Below are experts of layer 2 (counted from 0) of a mixture-of-experts language model. Rows are named router (the router's row for the expert), gate (a neuron's input weights, with its number), up (a neuron's input weights, with its number), down (a neuron's output weights, with its number) and show model dimensions 0-223. Each number is 128 + 32 x the weight over its row's rms, rounded and kept within 0 to 255. Numbers have three digits each.
Before each expert's rows: "mostly gets" lists some tokens that are sent to it at least half of the time. This comes from a sample of Wikipedia text that the model never trained on.

# expert 18
mostly gets: " United", " I", " University", " John", " National", "U"
router:085125172149089100106133123120119093163113100121103091117116184079133161161110169163121127205090126128097198149116190151109141096064135096088165119119138141095105134103128152142171160150159152122083151137107120135185164072077174172199110099173082137136148116112160149166159154048128104172139138127090162128077094169168074146108164164125110109116226105097117088139114126115157104170174071139159129162181122125090120114136137147157152129146087147141122112078130163100094114098087159112111129144171147132117084103104154126114152149035151156163061156108108076137063103113176126122156134094172051161102150088103106136176108111154122145102189113124159104126140132110178145113178
gate1:118167123127174129108160145142138124120159110198102137107215151132119089166173107113130103123145120087121107140122179130147097112138130168120117127136167183131148134160104126107154136115105151160198143170099039149180135151113169106083074151141145082169090120114056162114123177109126121135163126119098122120180160123158073100142160146133134035076132158111161094104138087118199092108109167125129125110103128101138120115173150136106127116083124131093122127156055109162045060080113119142139150121084082111114046136123142129129138161166143173174106180119106091142129123100141124136138197132126050127104037140132168072125141122111136079155189111051129087115148124142080086098135
up1:093185161142136161145165148105147119070136122115101132063163146196141123127109084114167133136132120060107103131108135105125125113127172113038176099139115161061129119204119116138157104115160175115142151126102082138203120100122194100117113157120143126142134144122089091094091172073163112153115178085090119085130086157098057149105128101069161107125114131093119087107132157084172092135158136075110138042129132099193076096096085148107097128137130101077140122118078171177131110165088118116141155129114137171129094098124192136085122176132100082195173106162161136139096146117118104109146114102096090153130145113079089096117123098041082106129139149122156043165145141130109092138126
down1:090110127148152096117151127113137141127141119181120130106182149120124137101182094132108109157131120182159111113126140129148098156162121126116149108096096149077108080129129151142188045111164099111146167157115116119231126082089148162130081171110097083133083121146027109080142153069132179188130137123121119122143101171145187134130097156126175098095164127086079125116091162123165117148108185097142088185167049099216079128138059156090093123156164102091085137111082095174090123149063079123139161095114115112070110114098123138104120154164074114154095138178124156177121106123148156157127151155172064120106079130110130144150124132111073127150185121131128079135118143167149109099149
gate2:172154137127096165080154143116081166102111123141138161132095191157133148131058114143114172077096121107046167143136125133155135092091131168110104113109131134123117060109106156125116150105149116103024144117117165127132102134173118093131106164117151176128105160141144149155149108129111110082124129158124089094148171128162188103147159083179128124089059144152089140137089080117142176100148116108155072144140065082103092063123144153097152099155112139152157094128092129152199091116121120106228117112121077167135175064124140127154099089091131087163087082079147174150113116179127094126155135097152148114091059148146178140173147113074154113140138097106085120100071083207151127130101
up2:120180063096118099132122137143112181072078124146133127199160174117151109125125151080122186036103114149147099162154133125130093114090146167131068167113167129112155162099125134102139145132148128168083134123119108087120121129112115106088067122151116125167123242150187185148148142127098160126168110133168111124197148126158159113074137104145238138134086143155125122081129137144149157165158152122138092135146180068112111121108151131118130145195084103115103104128142097213073102099163174165167076116111074075163096072118120106128105138181146150151066114107137117109148103095075121097122100113139149119110103133080177123157106124083074130107153084147090159079134111100129152156141
down2:088153071101140106117099134089066138104167102129138167155152089201089114185102105110172169122117125101159131174146102117114071081118144152117140132123156203109119122090112126032074179129121122158154142104191130116078078110160105119092106131137110133131081109110140198113105133121169174071139078157121181082222153136207169101124135069103127094103110115111145107089158122134093144099125112095101161097110152104128136105106112032095166144170106146141113165103125086126071110172178146081187115143152091092131117111180124075162124141191176158141134114137123145168129122117110161086100126098116100092060120108147148131104092112103150098104119114139144104085144139142101127191158
gate3:197129125116105098111129148109105071115157083118119098148148109086078133150165159086079134137156142139110166101135152169084092099142057130126063148067150079102130184043138164124124141110122097171134118099158133085128141162148117158106091140145116092119144126123134124170159136153122101142105126189116153108113125176192151112135133137139079090092148211150140141174075095133153083084096134158196124039148179133098132138120117142135123164147152120153094145107177087084096104183130127097072088151155163104061150149144081118170088128147159202122114150075113128105129094090096093169150122085147159124082123147150157106141140093148078140157123148097228174148129150116138202102091
up3:109146155154170122103081097168099161131132175139153091093087056175075118153155113046156170134157095135182071085132085125123145162163131099121138180164142184110182059170143101070099092165154126135085121146154103168182122131109102093143141121117172151134067132093086102135113134164121128102155115111102110089134071153131157142177146113154169094139125178108092070143116143073089168153152107139066060170135071053151158165166140160171137104102118089125123129128144154169131143103140108120111141091092128106113110163134087089119082143121151094176148095102090115158117170119104128116032143138100127130148082121158079093120121093119133085116110138191045114114111131164079124102158
down3:141110083154208086124120086105137117130109155127114123057100040180174145104123104029134093091122143169127165151144173118086149177177145159197164111111093131150136102081143115127089092185185117150198085100127159127070130157108098149086169114136127115141115130145177130128128130095130205153147113150192176136090130135139125138149104120139081130170105159134134150129110127136117145134089129139096151067064106119130056124129155126095124151139154162092173131187154064135115178129084163186143145084135161132137122119154107098124108107164109096110154116165158132122116157163115126139236075144152135192142145147105134075158149127128082119121120099113071143082112130154127185067113
gate4:145127107093097122186142154127157068162141081138103097145119174140143147135119130114165120124111086149106108058131158118127147087132127119144135141139115122097100169158142093125073134121126123158141126120096120098149169127062094158096058098141155113101103087140149218131102189171166096051157126163111101143091145098172098121179115137109097150130088099056129082137127127074139106136174130142148101091117164139115141183139097142147138152143152162172080141106132145136116085109106092095056083090123143139125145107126069168095142103114141195131191164147129184142143107166128191122113044077173047165082107131069118149103177134181117136166136126110125034107138195174120157167127
up4:197169173182149151151124127185065092128106193188165150124111116101112103153094114147151126150068105128137121143107083132133138132146069072129077144154144093142146160099141166137101123150152120148099091108136143100117135093220121162099125149160144142125107169130119137165098101233093155145139148142161165109121113154121101191124123113150086134100131190156095137158136126141121145170132133126065099126166138145142145132129181099149124078173179111163184142149155101169105126126157178111173114132102118054165132170169138060103110078145135119090128131111123108095092157086116054149171208141136197108134147166188157098146041151107176118107076130129083167124098088135120090118133
down4:187090194166156128084095066153069109109113121206144118091131106126135133124110137112095143132127116132113152146134106164155095175110026140153077135132141100128188149073107110150072103148148100088165057117106190107106130121163133165129127074163107104145167131108100134136130097107096173063129076146146171120087128125100139171163078130135098188147102152115134068087117148143187130139093129158099132120100097131157110197125163125055109131122158086124126098141118142148084177117083180118104136143144099069138089128133136162133126110156070092070136068180157042111071135118072135127130139134132158091164160111151187142107071122143172096105078139144094155186135117119138140099123
gate5:077125098102103127095127136197169173133135135149135127130113132079110100189158133162203117144137138133139141120125152149147126111168147116121115151223163131077057116150188142123108142138145094137093107126168103171235119105079157085137107138153106135114164098121140149144081110130163079118119091065160108150154123172142096161149122172117148141127113128051112127125147129170090101160146204159100124172145155121095208109090163119140169126086159097091121128135102184095117111069176080138107154130097146111153043135081089109166123148104133102124112126179134045131112106133150169145136120135092151188065107091128110116131157160185151103194119162092107174114131146201145157138146
up5:203161174110154137131147155115108147129073085155084102101170165135166128082212103130098109151147161162071168158116193116054115105128097134126134122054137099074131136083066127127145154156098105144122133105164128097152118108113132136186147106142154146121139149086129142096138108100078130182104137208148155092088172091111113121104136121192112131116144075120146136141122123079110125120119137127128114130170120154081158137139144102106099149088134149217110110094142106134147134194058186151087180150189108179080177115095162144130128146096129187126100107118075137107159222153144100122092114131153185169155120145138186123142145095124102157159168165115150149116145107117034128101087
down5:171095136136147128152141121087155132191113115135150131128129143189111136127130080072114181064135170127102086112143109092095084143145170132126109118070110167191142153156129055133085153148079106120206165146081158077054108162184122107098162118132183115166117173177102138167118108146126128156127131139149119105076116094140178129061118097114115154187100138137144109107147125114163145145103118071076118129051113146183103095140132140152131094092110143173143195187183063115111139179114163140139117129143098164151155180096141135152132079109109141138169147129156155159126109142115161148213151128134229157125086173129107172135187151134122197109117123119102143127136105167110097186144
gate6:086139127121137145136124102116166079149153100159075164143090152165074206130113141151102192106134128123150163101134110140147116109124170154064193041141096170150149108163180157131117151121081113066139094110149173093125113127079109117120157029117100124146162161070167134009099144162129160158087160141142180128086130112171090126119167150146148095097143156110146092075092182143137138093154067138210106091082133165121103185113151101146116095156135081118105121100155111112185118133168106102136150130149119172143109151069116137126113183109132142118176151119065126152123094127109122126065154177109099119141120079066168107092090195163118113116142124132123088115132125134144128155116
up6:133138097153147124125141153098144125122138119151100123190055102075129154115090088074174090141096115110110140124137097120121142126194087165115082182125073181128145167126177117085116129120192137127069136124145130155149127092129117134157191182077131181160099124084110161132186064127177104188153172136123124108070153072149197076170133128109123132103179110124084098177119095138152118101112100181114121085130101155154110123130123128167116136076150153178154084126134146152108108177091095106177107153149131111145163127122116108122111175128160153100199085169210150132124143091160115120183085144142148110073076175127151141107128053149160143058092140077072130137156108168138082084127
down6:100150224175086111177161148170112060108066136162124102116100156151190121144150135080037072164131135140079163160119179164138110120120140160149172148138121096111146153153115151144137129130108118101089122176214145119103137112095137147176135117145121134115142160132144137102163137088098092151138165166045143111138121175109123149110094127146098123094142065103150129126178151098118085154157159122122048074184164068067167151125182124161109100096131121163083111091127110136104116120087103138071140074158138124126130163146099088141086129110060152175086166148097158059133123115120161146105117113192111154110168086127121158150112078106150119140126190204107109130179117088143122107141
gate7:126093109129137124106120123129103053154206130184135135132177113137120135099127160162115135178123127169184203196151185126126112127147115191104154132102141133141118128121129107117095132113141157154217122083145034130087159080118160183054137081140175140131110107135109125159135118129152133119110169046146098073118136125100082112165128116131084125139088141066180094166163108156133107131071181134180143111068182150104089122148153166086130086112121131158142115146074117111107142116185165165132090128061140117167043115139096122114163099089124162118124117162210129147114196184094161138107095080164115150127127129125193095091155121107081120109138123121145112149157144097120105100136
up7:111104153145067085183201117120156178132108178124135099130107163167123140131113133133100176044129121146114106167161140136131151133169130128085134126163102112073124118101111134168140128191163141193106074131090158152100084199088070108167110095143092108105099168148136109123111169140194115115127177115148173145083153168086188122083121068126154153123176116202172165113126103098103128143151147103132146122122141133151152161157126164138148088094100128145142126079148157134147131141098098171124109083135154107121140087092114108153098094121056068141128173140099142089148121170167133105146115150128121148123167164133103125208096120064158153223144172218125082108116123172192142158177
down7:206086133139106186129083149081063104181131114093088070117163036165162119086156133214133142091151129091105116151148098154109101167140123168166162125101071160114133109099167098141099148095155100111138132159102104167162082099124126134130153102155094145130155122154164151106115132095142140135141171123092156148103051222111175160126125176153048129151115090087121139103165132089105160133130133136157128140111096127146082137129117120116145117110000149125132160164065095128117084096129090162121141133136159079179146099070175130157116121106116164126089154168176145145094155130126078131159064180141150166072127138073129115153109140147144099121135118158164101122101134131113085166150
gate8:113139105116099169069161171120122095077123105149137081125119149127146143084100162107140125123044043100058087138090134137133093117110132157150112152078182110171137179141130126153163158204105147125044109147159136111127131111055131122144129139135104088130187186152175119065143153160124106181107096090072099136120131093133122113136174109144164142089100107138097207120137108152140162094091124138107101173162128138087146110102148090144118185157170156166135070082162151145113082190083177139117099132122111133123107140188133108151115111088159119135033109164147134163105113174168137043140127108096095153100118110133170143112130158098100108120110178174127130070160115066129145167096
up8:178148122126116138161126128156126110162145138134122130147106110107161143158089108187097069124185176156158143099173143113113144180131165176151140137124129125193186071160138132139121122110151061098230169106065145113117116138102103142152142124138150161138111137115049127100114123120126169097108138167211095129134120155079126162116100164146154110113109101064216103115147091109105144128114179153076151034074141166166123086124153147061165118145153075120150161217137140138136138113170073097149165101119136094112147179079127122154141147115085148125188106201100139082103129150129136087093116166110141152123113198173130115170156105106104154136104128090127099124113185170095106105151
down8:183099092091098095144151091125123111153084171131112135118092161108140056149181098157171128116167127144137088133125147138131160193177109125093139122127071102141213071143140106110027125070085140109202128114167155151150120155137171115062143154164196100105097144138028121115113121140097115130161091156180144081109133126122144092152136079076168129133090157145149064094091150115112113142114151131136126109092141175124084114088134135131145174119167090160160168138137113182172152153097113116173144171158146158160101165119115160224135108135129152151216108124113178101160114156096152143139127107149170143136156196121122123120123113180171188146147143133124120140093082166131157153106
gate9:174154109135130102167187135146092134167123122131142120138139137114139151164130135114148129116134189121104133129124102115158133081150104132099146097131058095122150173098144191090123144107071114204175115145144141157066157147096088116153107047083168133133167136118117093132143113073142158201098134142057147156146130154162121127156120139152090155117136126116114115099138157122138189147132123200104151088075112137117124157121100164122100122121060171160103173201149148049127139113154149136091028147126160119125118150145168151089147132132128202123141039172121098103123150116171186133085084092103093157140167114111105104106189060104095140063126180145170162138152098086135112197159
up9:100161103108139114153191169135140146154104134140088161165149151160171180181152169125177058079146140137107125133122094122178145141166128175162136122098118066139145121166097167120117135133060150185167067125095153154081082154099115129145115099124152136144182124106112099098111126114101142197137216122072110115153090089153136121188173160083091087170102142127100167105157145157155187136155099183146143096127092155126122191128090164135117102154070113117113146139096151075140147102164134142113131156139181119053114143139111143140115121145098176081087114139157098178147117175119205166148106129104118096093139067120104054137202114138107164059136122114176193126120116139142087161142
down9:152183125062167087149151116202160148152154167111086159185153175168201142106142103130137082034146154134101068127117143125083133148131154143113119112149148080140116141129106154161115138103118136100161125178168210096098101129159127123146136072164140135128110138157127154101104165138143136134124126078126152142148135152106104096174151103171054136195083164096126204146099160206202163125183152181123113116118132158101092102131123096097077162116093136155162163063150072113145159137124115108139143128090155127078114150172130098146105199104123141122152106181110125155171121159132172133111107142076118139108155120163119119100128128125073114114057156181156154074065099152154119118187
gate10:154130089118129134157118107151142146038171149146161179129136134128123115133133140136130155122054143104148216111131122152106138087089090089153150094196101092116120117123194129152070135102130111181197111070100176142113114094157086116148070143141141118124158143152074141151090127149132119087092165194131092141124153158122094143120136124147217146136136095164095126105148121162070126145122134119112170189062151113072152127139114145148131101100117089139103111135144134125118049120172154160104165157088106074176102144093128164135152111101111088136102189113097173160130160153139147110058224151111123120154199110153125064178105115112114137040060118142107139144123112069123126102112
up10:098146186154107133124092107119132126143110062077101172145104124101143130134125136133085082163114085138119138114095147129104124109137112157041106159134149099200137057164092104132101133183118133135048105045116180142117070153115228139123187111115125139162143119124170116149134121172179166130167142101129121156117089177159114090166164098169107130081170169112181139169121171168114152112148139111086113048157107171095198121144136111127148149123109087137168158116125164099095143111166095099100127118192093177083174114130150137133105153106074159107143127115165124102090171131108114159153099111188155177051130132081096150103150114161126134106129197101137102131131164116087204115114
down10:088188158117121060102058075121180146132122124068111069165171156180126081130098151200150070111124076138158159123111155101160112133170097176096139081102138162151131159132065111128154114096162161162099103152086194143154117134146182143100153122148083153131155153130125093105155153201117078119154120117110220098122074095116107107067124123100135141105129116068142123155102131155159140123120106110206161099139152114134105117113091157135096153128162124105089151138113147104137185140119169128145152171142138146111153144185162156089166107136083100127092087077138081060164126115149160127215072147100180135145135103150108125138183161148114119197142104125107129123113140139148111048172
gate11:118152074127158163132137153197145117120181116091138150216140092168150100093115094177100137143107123173093114090130129115182123129126093117141165087184150138164160101112069098110093140122142117079135151195165103114112137124104134173118108056146164133134117096112166140129177130103106035130161106108115155086119182113149084112127084144143134139169174106064037134075147128110164136092130105080131160137181169113141055134133117132147128061163151125107170187146187162114134101154199124107113134106201132167089072092188106118106088097151112153160169158133122139170143102159095098188103079111104132098117143105142115147097129119117137179158108062127110128110156119180121090166141
up11:173139157119077141133112082068138129131119180106141078146137125106136095177098150187114132110076072126088153123102101144183114115094076110091110080087121159129114117111188103166147124094166174143037107135123143121138112124171178108115112115159077140119122141073169156151116119148112154119070130161113073095158093137146100103150101176122134099113147098126074102043117130108116147161118124171180170155150112170104151107148086046157140176090121082125123100132135075131145142148130157108151159131091189114141185119135175121088162120090142165094105135053206166100137161169103114093123185191145164083093137100121106147096123110084130130151106071166158093098100074169196136134139
down11:096112066127131098134152127149171104104125044128143157188122159203103139061104103123145103125138163116108094090169150132134068102167145181149134098127119126073196060120091091117065130106111125102138145152096193160049111107151154151129126115111145142146104118100149083126128103063134068114132118104144166125130139110128177158112115156135174119154116152082130100114159177141180091107142144106049140103202177059136122143095143118102120153182096096172176169120146110129114106148179132183157223106113162117111101138153144148122121102127120118108126124116085142190111088166131061179160083097110156133152123099127176153129087096131133149217149169141125147142144092099084104141087
gate12:123142146114156096138177114079092117102120110146077130158183128150121105141111084131115192176153114121139120121155173102180159118133089138058128073110106072094135119116083165090104137092162084089126110169077186134148076167150077169086083115113136180127121137127093117117113158121147112144129143157119125113170161089145107139096125156119161091142108156090083106119108050102117113175129086090154059132110156161119113120077150161130107106107046112171152116099151161203116067129095103144111093118107133183039100017131101104110145114117042102148120115127201151116126147131140098149094108120126108115166154119144147162103124133171125140021093119156134103174165131108131092148140
up12:114130103160176117105125101095152192145160151122114089141142120144136161100134130065093167101122152123133105185125129116139119079141113196095145127055181129121185081149219124141060126136065154128179164132126057102143182135140120115167129130128100156137141099119184128131146120182151176164139114146119107091110085055128059122157096132094175154192136083149204131088112134113106149131129079150133111140087133095141127150105130129172108123063104140134111132093136168109188141161104151124157105119214123129161038108111193153094114170128117142182170151125134125110091146135099163104171140133133146086129087122080110114134079103112145107186089177065110132136139160103118139050106
down12:126147122167116081122134061164152179121110134116139134112119170080164139166152192097139138143173097129127133151156135082153138146018190090131078157124148104152175098146147081109164086124146082151172173139105169126137123152114081158087140110198136137138091100147140094233104109101134135167115111120149137110138088161112137181095134096125151143118136188133143085147105136135189115187159123140188154190206136107046146127142133120135119125188161097159093114114120138079177125112130150148140104138190084135144151113119111129220147176098123140130176104146079141070115117082139130089164138155183055154068135092115105166135114137114154139098147175133158112121115137139127132067133
gate13:135108223193113137144143122132120079117150126206159145114085153155110148147158146103184094191120108157112123081104120118147138120133138127128077156082094145122125105130141097114160157158135152139127162086125145182150152109076112123161126157139132171139075123053157111144101172155128138157164120108154161149081145164165078130126160151210187119123159163125120139121120175094168143113095141112141148095096126164155117160131197165125129092135107112157065152121125121160088088103070093159189184132115127109159117078101103141163173205122093122137154083120091148214076150164133172101126088152182107196135156164105089086161112142150084123113109142102102118161181207069131129086103
up13:117127113095060091113148137122109228127097150079123158147102112110158109113147163146082197160070158110137135163132107121175129137068157061157149105151137134103107142112052144138134121114160113077104135144100101086172128155149127140116202209102122109118154150116119080105178099129176148075069140127112133089140135086128177151144081121117123149088069083141165162175157130111118138158072106092100094161166071175132169089080094181157109152105161139140146109093123147167098166128178054093132088125065123136142149101146147095152140093078132157123123083151165125118136113102168099143188126179033162113128141167120135165113124109163158142134139123161071126152117083124146166170157
down13:155124098094176150142133146172114137170088130122122184136206080138162131161152121101134150086120137069133136182124136111127117090083111178186161130117163112109159157147150160082135154136104068119140154170123152078176103131179107137111090104087128115154163142120146092149150098093159097107133112176139101175186133121111029202165188102141152143186039135079047101125148138168068153111090206114159126117128115144110154074141108132147107124084148143082141106177169158195177177145128115057134113172145113162137105158137113115126137121072122129161115113099155153144129177156086065108076150119118147093137106087156128169135109192136109089130078113143132137156145116142152088144115
gate14:126119176117126104130104100112106127100144117088158083122080043154158105124173184123122092121111145104131104099116118167121150109132135120153139115125116135153184147094089176150054139124159148195140128132134131164104109174182154123104113157124129146031179143119155156112159222164065127139171131110120063096204105097175132164171144138145130105133153115193181151178106149129061089084113122103137175156199115184112177135123096138101105144095141129165090128136093107131129101130095140130177136099071144113100104104100167133147116078158141100137069196167107120098145138099074154168164092093151139102124091135099157168101131066111096185154140076135176068161132110119116123183114
up14:141127121119107104084153072128165149144149060119181125159096104103127142119137159121094115121150111099129102162112092105088119110160115148076134068189131180081137158115169088105095149142125135187163123123144164127107139164153142108074141149116137096106161103174112175186125191133141168139144160135154103056187190171122141156153147122164061134104180131153092083207125116149128167146086189132135147049144137105163137156108120152099094120165046096186144192180136077076130066109135144156201119090125110071083105111114137149125144122065147164097082128112085098111122151132114171169101064096113073166125180096130093141156140089150146130130172141121138141147148140117171140153105
down14:160135117116146136124143166085140169143170179193087152173087170228147143150175128100114102093110140113114097115102154172118115083135162142155126149137130148096166083086161146094078129120117184136130146085163098144124104107172159128126108100169139140099157156166146112096094109146138195073195115145139134199110124149118142079103107105097145089179156096093154105171108130149193208139119164115087114080188075155117163139106214138106164126168120101120142145194143112130179092106141163105101150174162044163081108162136118130123070092097158153184131133145101119120112102134119086149083138141120110116088177154143097200129135107112112186131121111174154139080084153144159170127138
gate15:181175095126138152137150171121141120136079124071114149094096186156076173126110184131144115076133092112087110074117183108114134125103092181099109117131079127099187085081175145083127125166088144098099111078109218107094125093154163098146160111088172086162133180136136187136132067172163099137134125108111131138111144143131102132128070134141144112181132113091228194144139165182140133137165151132091165107116141140128126098153104083138115142145167096079203126174147143153151143113098124131127127128105079140106111111123193097127132160078142073168192179103112141096129124122098097066154171174160178083101090134098151088125149140157154126153134091088107118139154117209171148134118
up15:097126073143159105110116136143141154104120101162123100125128133134131113117073103121094134092172100132107140163146123121124166150126126155146114133153157049217146186108089120128142130087169090113137193144184079121151174189106123141097163106187127107167082088099106077081130131156123145165120088148135152097124118129109133214129108086145081149118183091155155135157151172116136144112159200181105119119182172083124086138098084077030145098094118115105099157109137131137154108130133105120147119069141090143171088077194085094127085213171110140150090119151129074126149188099083112158118080116143088131079095151097151163126174064095159103106132087152099087103132135103156149130109
down15:086093079136107136158121174074141112133112156072157145144163137087097129034103184136130111152120041110159117121134105079156128118147083182110140070128110136114131179085137137127071126181069137112171077035136098162066163159135162121122103160140168183089138158082071140131090057157124096153104127135154144129072162163146131107129111117145153111065136164095171148129118116153141147136165095131063102165130120136104147111118124110141108128137125154086161153182103158115131124085157156126148126099118092130132151115136124117056082124160129155107181145120180172191129158131125109063114116119131085112118139089091156103079150167165134122060158124094113118137076222178143112082103
gate16:157118096122131097118091109115119144154162095119156169067183080104117146086139157129148104104142168176135136084117083142158126171110081104162152166192110191092124125121138133090148135190129103077138142167110104150139135095142121157119118070154152151051130106118110141143127141177111095150180121084127155202087136129133129128073115105078103110163149176158147127146170070113162111166143134162193158123104191191128129150167135168060116183121161168140160137169171182097155125140129149100113044124139124139105137129071049113143127116129128103120111117156072099139100154107096172116110085153143165133104096212060134141107130143164087182124053086162050135113131151168123141143152
up16:082139216116128193103153142153141125095052161145139090185058167108129093161138157141165143198141062088144133161183142116083151108108154117085109109138149169133117096096079102160145113132143171199151094119107155129149166163121158119152107125140140141184116116153094156117136127004128156111173121061115170102125099102073174106146107116195133150138157088156081105135080196122117120068186105084046126115104100091137140108101135122172154069165087114131125144120103153150112142130110115144143107125128162039142107146154166131093167138125144152139152126120109144158111107104143112160133153146118097139133140091193148176160114127107153076133171160111071110176153130099111119108103
down16:098124137142079113148067091103097165164138162072167100140111163124079100164151150141161098101077129105110139163099118186072099048139146082134103154121104105149134129099158155147157184134133104140139101063153161152125147167102107126115132141083083122109127118138111101180138155126130050115109116131130116143111113124162084082180102076156106143095114147138142114108119151109141115118123099152144134098181161039081120175143187106138150120122158169105085083095071091104144132142106174116088095201151109111110116069115176161114117091071114150157153224142145113129135091126137119176072084128138144119137117098141093149130158101177141090111225088184130106094090074146078081191109
gate17:141102052104152175155105120194130122184150141129081087136133134095057119119129104132098146093084077129094144139128078113118129137186119139187107155109107116136131147180189087106131102058214072083173123108136146092113128112181182148149115138138101136143096129075164130088169087168074105136081065149120133165109200109050151134129135125083142158134099145109067079146141142117120102099134096110120129071069121103104144122145102147115107125122125131115119110143126068103130133113115131074127139127129128113172209152169145179107134120121097175166131090105152182170136142182162097161119191122154175117107120157160160096059095169080153124127154082060121184091137143159109114143117
up17:118136115085137182102091135143148162160211118126155160103146162139103104057144033163142142111109213143156151127123118115155153161131115137158143161144138156122149130113153067111138128120103101095205182119101166095082106119148174116161171137131142120200139143077112082099118064126127109141151146200178167174114131131123142120077083160170106144105107099056128119160167143145095115117104108095047147174108108085134098099166155165127099113138168158144152122146129125127073100128135149157092063158196112127153134182170100179100090210105118148139133105105152174127119150078142120139115172138123181096155111214110091121086142147092131103080139152088123153113140178129153089093126
down17:043122182119166172094102121172086147111071122198120157089102108176189117156136155091130117109174116127141160120114114101108111132080146114166101148160142171160085160159115207089129140167156139136135171129158128163140101081083138120122158162169092143091149136116171130175159155106153112159194156116127147092106117089146119187137171135103141082152146098136185143049099082182095140120080196086126162157131089083104093155171135145152180094128117154148130148184176151135192152167112096140131199074093103100076160114133147121153121119182124077116128124083130108138141133135102070120088137094103111159136076121128110182174164173100123189107082157118150161132125152167119086156131
gate18:086106168086097110126124128147078138135111098133122163124108180114122117108117157125171114154128054175112180149107097131173118129048127101143145083065102075166129055116153130118137161162086132104071054106118066122174113072136136115146132094135068132122184133100159122117145107182055102164141134102123139138102101126182082090155102140135092118156137131145094090098162076112135086118173106165142112135106097169042154167155142109156136072089190095120108078118134119109140150109137129100091131140183187182173129116118108130140133224115080166149127138166132099156094141112143155106102153117144083183127123072111132134158173129139044125116118110163088054121107148100161104093162
up18:084132118159092071164141160108135087186072110165113125143084147190128114174104112138141099119141070203082162127128148116143150147081146122120056124043066099172126094096182153107134146111107151066078149134129112087135093071159137108153129140130090130117141093105161134135132097169100096184122103127125157084072128132207071109194123140099127092167134151128095105158118074109121139160189089162107129156121125119075108155180141169169129067063143113128141089109140119148101144094159133142130148138146125132189200136131135128098153213096121173165163153143135094161165184086132146153095086119177138150058124063115154085155121106189113114118170138129126104138098139144130133103135
down18:106111156091108097144140174117119142127105136161065142151085134145086082099125126148104120122058075173183138163142102111150117170072138163154133086120155112119141113097149122083156132169095199123131072169119157124132133062176102138113142140131043113097165112154139147099137126092054099080096102131139201159104096146206148111093079223097100109093136163147141086131117134133101120142157114126134110076109119166086169108187108135107198110077163149127105135151100082114139150108151084118112125109096130106140108169142118135148126096106099117152132129134151127117117155137122099169179144202102074096112146057167095144141170151100067101099028081142127130053094109132148099162148
gate19:130140100096100117138142125128148090142130112053128128111145145093135139122126073213116164115140144090070131134063148133140084141069131123165209111122135149172158165186083106142182118109110154141249138199132122125121158139182150174129114120098104129084104135149130118174139111134117114159136131124126164114140095123158133154197123158134169119113130124159189160142136091137137141142093103118163186113201159168119145189164115135077134114220125063115106131138167146107120114173177143090121041127174125154184103158128183128147097132103142118136054153112136150115136144171145079141216118133126182090165180114107122106122121148110152125145138088148184167101129146088165081133124
up19:170170154155109188163051123145104143082106121119127108132130147098144122156157121061135081149105124146101133069141171130102111130112065089149076159105136120138083155110159149105117137127097157139099083144165169143162085149106153151136097140114102084121122120179128110122162130136152161135137116178131114159143132143161074176151154149153136071138150140108171160083151151062129132142095139119176158105137154111119147109148101082160135134152120106118106131124063096147127139054131094118162130187065137083079146111094086069159073108150135149129121163054106045157112146183132118143210073077115128119129112111163089111150103092162180151219097135073178196145152140155107103052075
down19:130135139112096162115084128146134137124166152108122099167109133098103162149091154144101111127117062169115126115153162100123147072100111129112136115149129031157123094104166114139106131127049117128135083084143215091081136110128184106198113142064035071134189122142122110104173152112108122142113123180139113120165149131151089060095128183160086162164172094144123115129150174119095138112133139148160117194136124104102178129133099104164110136148140111142111089135068136150146175065146108147223118106142186094073078082123149132109127135080140081092147145096111098158106127105190117117048077136144114157115124113114149117126084128172167139060169149122193139114115141135114137130196
gate20:131117106155110084139132111084159149134077060091128111066086177148089176139117157095154087108123122099136095079180176160174134101133185154118169080205148186091135186100110176082121124116105138161177113086045080167127145089126178154131122156128113041079112102139054149126145162157133121158105125113050127152032104168169132130131134136133098092106106157128129121129080071154165180105155098111224145133153126169090091152155096178088116121124117158150128134136117095136143112121171135130142141120130136099150117121139116147092136094081132213113114138185169129075133147119086122154132134132129137144131120076109082133186124123096127110134129099120078129130155158127094153160075
up20:131167150147144152155175171121070112111163104148135128134137144032164114120125101082077118140126102175127101187098083105132122153107066168130101120124097100170105120101122062146184121115101089057132129102189177148131108140131094099140175115126136173129152193176185105100111072116137133153124145166190116110149135117070121074147113097162137155155084113104117134127167157158088131083129117101112147176132121105166132146109171097158102119140170144094106116136177186102154144156120089177101122167167146140121147186136091133125113126157108080110212120123068117163160158089139086125179097158104141132108139189192146136089099110141135123206182250158128115123077120131135141120131
down20:129125119136139139139100122148126137131160188111172129091159125109112074113105125091146102142128131169123161133118128140174087163103117084133084065165135091153155139152190057191160147098132134112117127068146099104104112184118088083108232122074107123118182139092148120106102120093150127112073117154124146083188089078140088108152129072145127133129182111128174132098129125073110159164183149144075145132136142164134168121064180113170085121097134129095164119106163147105150154134124164180124180184058076156162147178101147112146137092069108090188081086125118092146086139104134082108109160137175119095179147178194138190059138103134162097107159098112135132177112110148098115117149
gate21:101095147100080099106087102116093073124116141122212140075164114118131157109114180074125129140131112181198146134114118145144135108097138150162137194154124151155125159160099086125115108119145132064142108120115115085091161127126150082135153125131153141140126066120111133125154079146138126172112119166056128096139165103118126147184104134119152066134114076105107032175161167126130097151146136157113118130131177095120118084189135146098139068125169112084130109130116105182139142108198096118076141160176182105213169144103171138109185071125142155115166150157112130083057158135171138109052071108131107165141146165112162083120139090122104102063155162170091098116113064187133116141112
up21:102129134109109048156093138173115134102149150112156129066129106129130201148112189136106187100141106193199136109147142151119129093083122174137176166166123134124105192191092119084113146087176145080057103135135132091093151129118127111118151126103078141121168099110151100105124094081092161146104138143099101137126174108132124136201108149162099101173161104097121098202162130123106139132171143136136085121182111147122163145142145151112145071131125117116146167141141133153122146083180071116062118131159181080113164104102164154123150100110131178088130132124094116091098188110185141145007092092136091159155160128113154044117166094142111160095138157136122102107152060181112119107130
down21:157125138122122077105093135121072155174162095127148178153077078115139161110104167111127119144107093145231160139115163143161138145099147138149119128065132091134082062121117099160163075146169149137087125155125111110149139132102166146137104140104171106131162120118099103110119155137160090218058112182095109081198141083135152153119126119143144083135113117084116119177144138099119083180141148184138127183157081119128141127144112199135157142112140115121038115153147150155171149074172114103121124071128184068097183143072189143184174130140131127080123134114086130092140126145151141086072167189115066153134142160113147053147149098121098117069131162174114109125104103138118163149156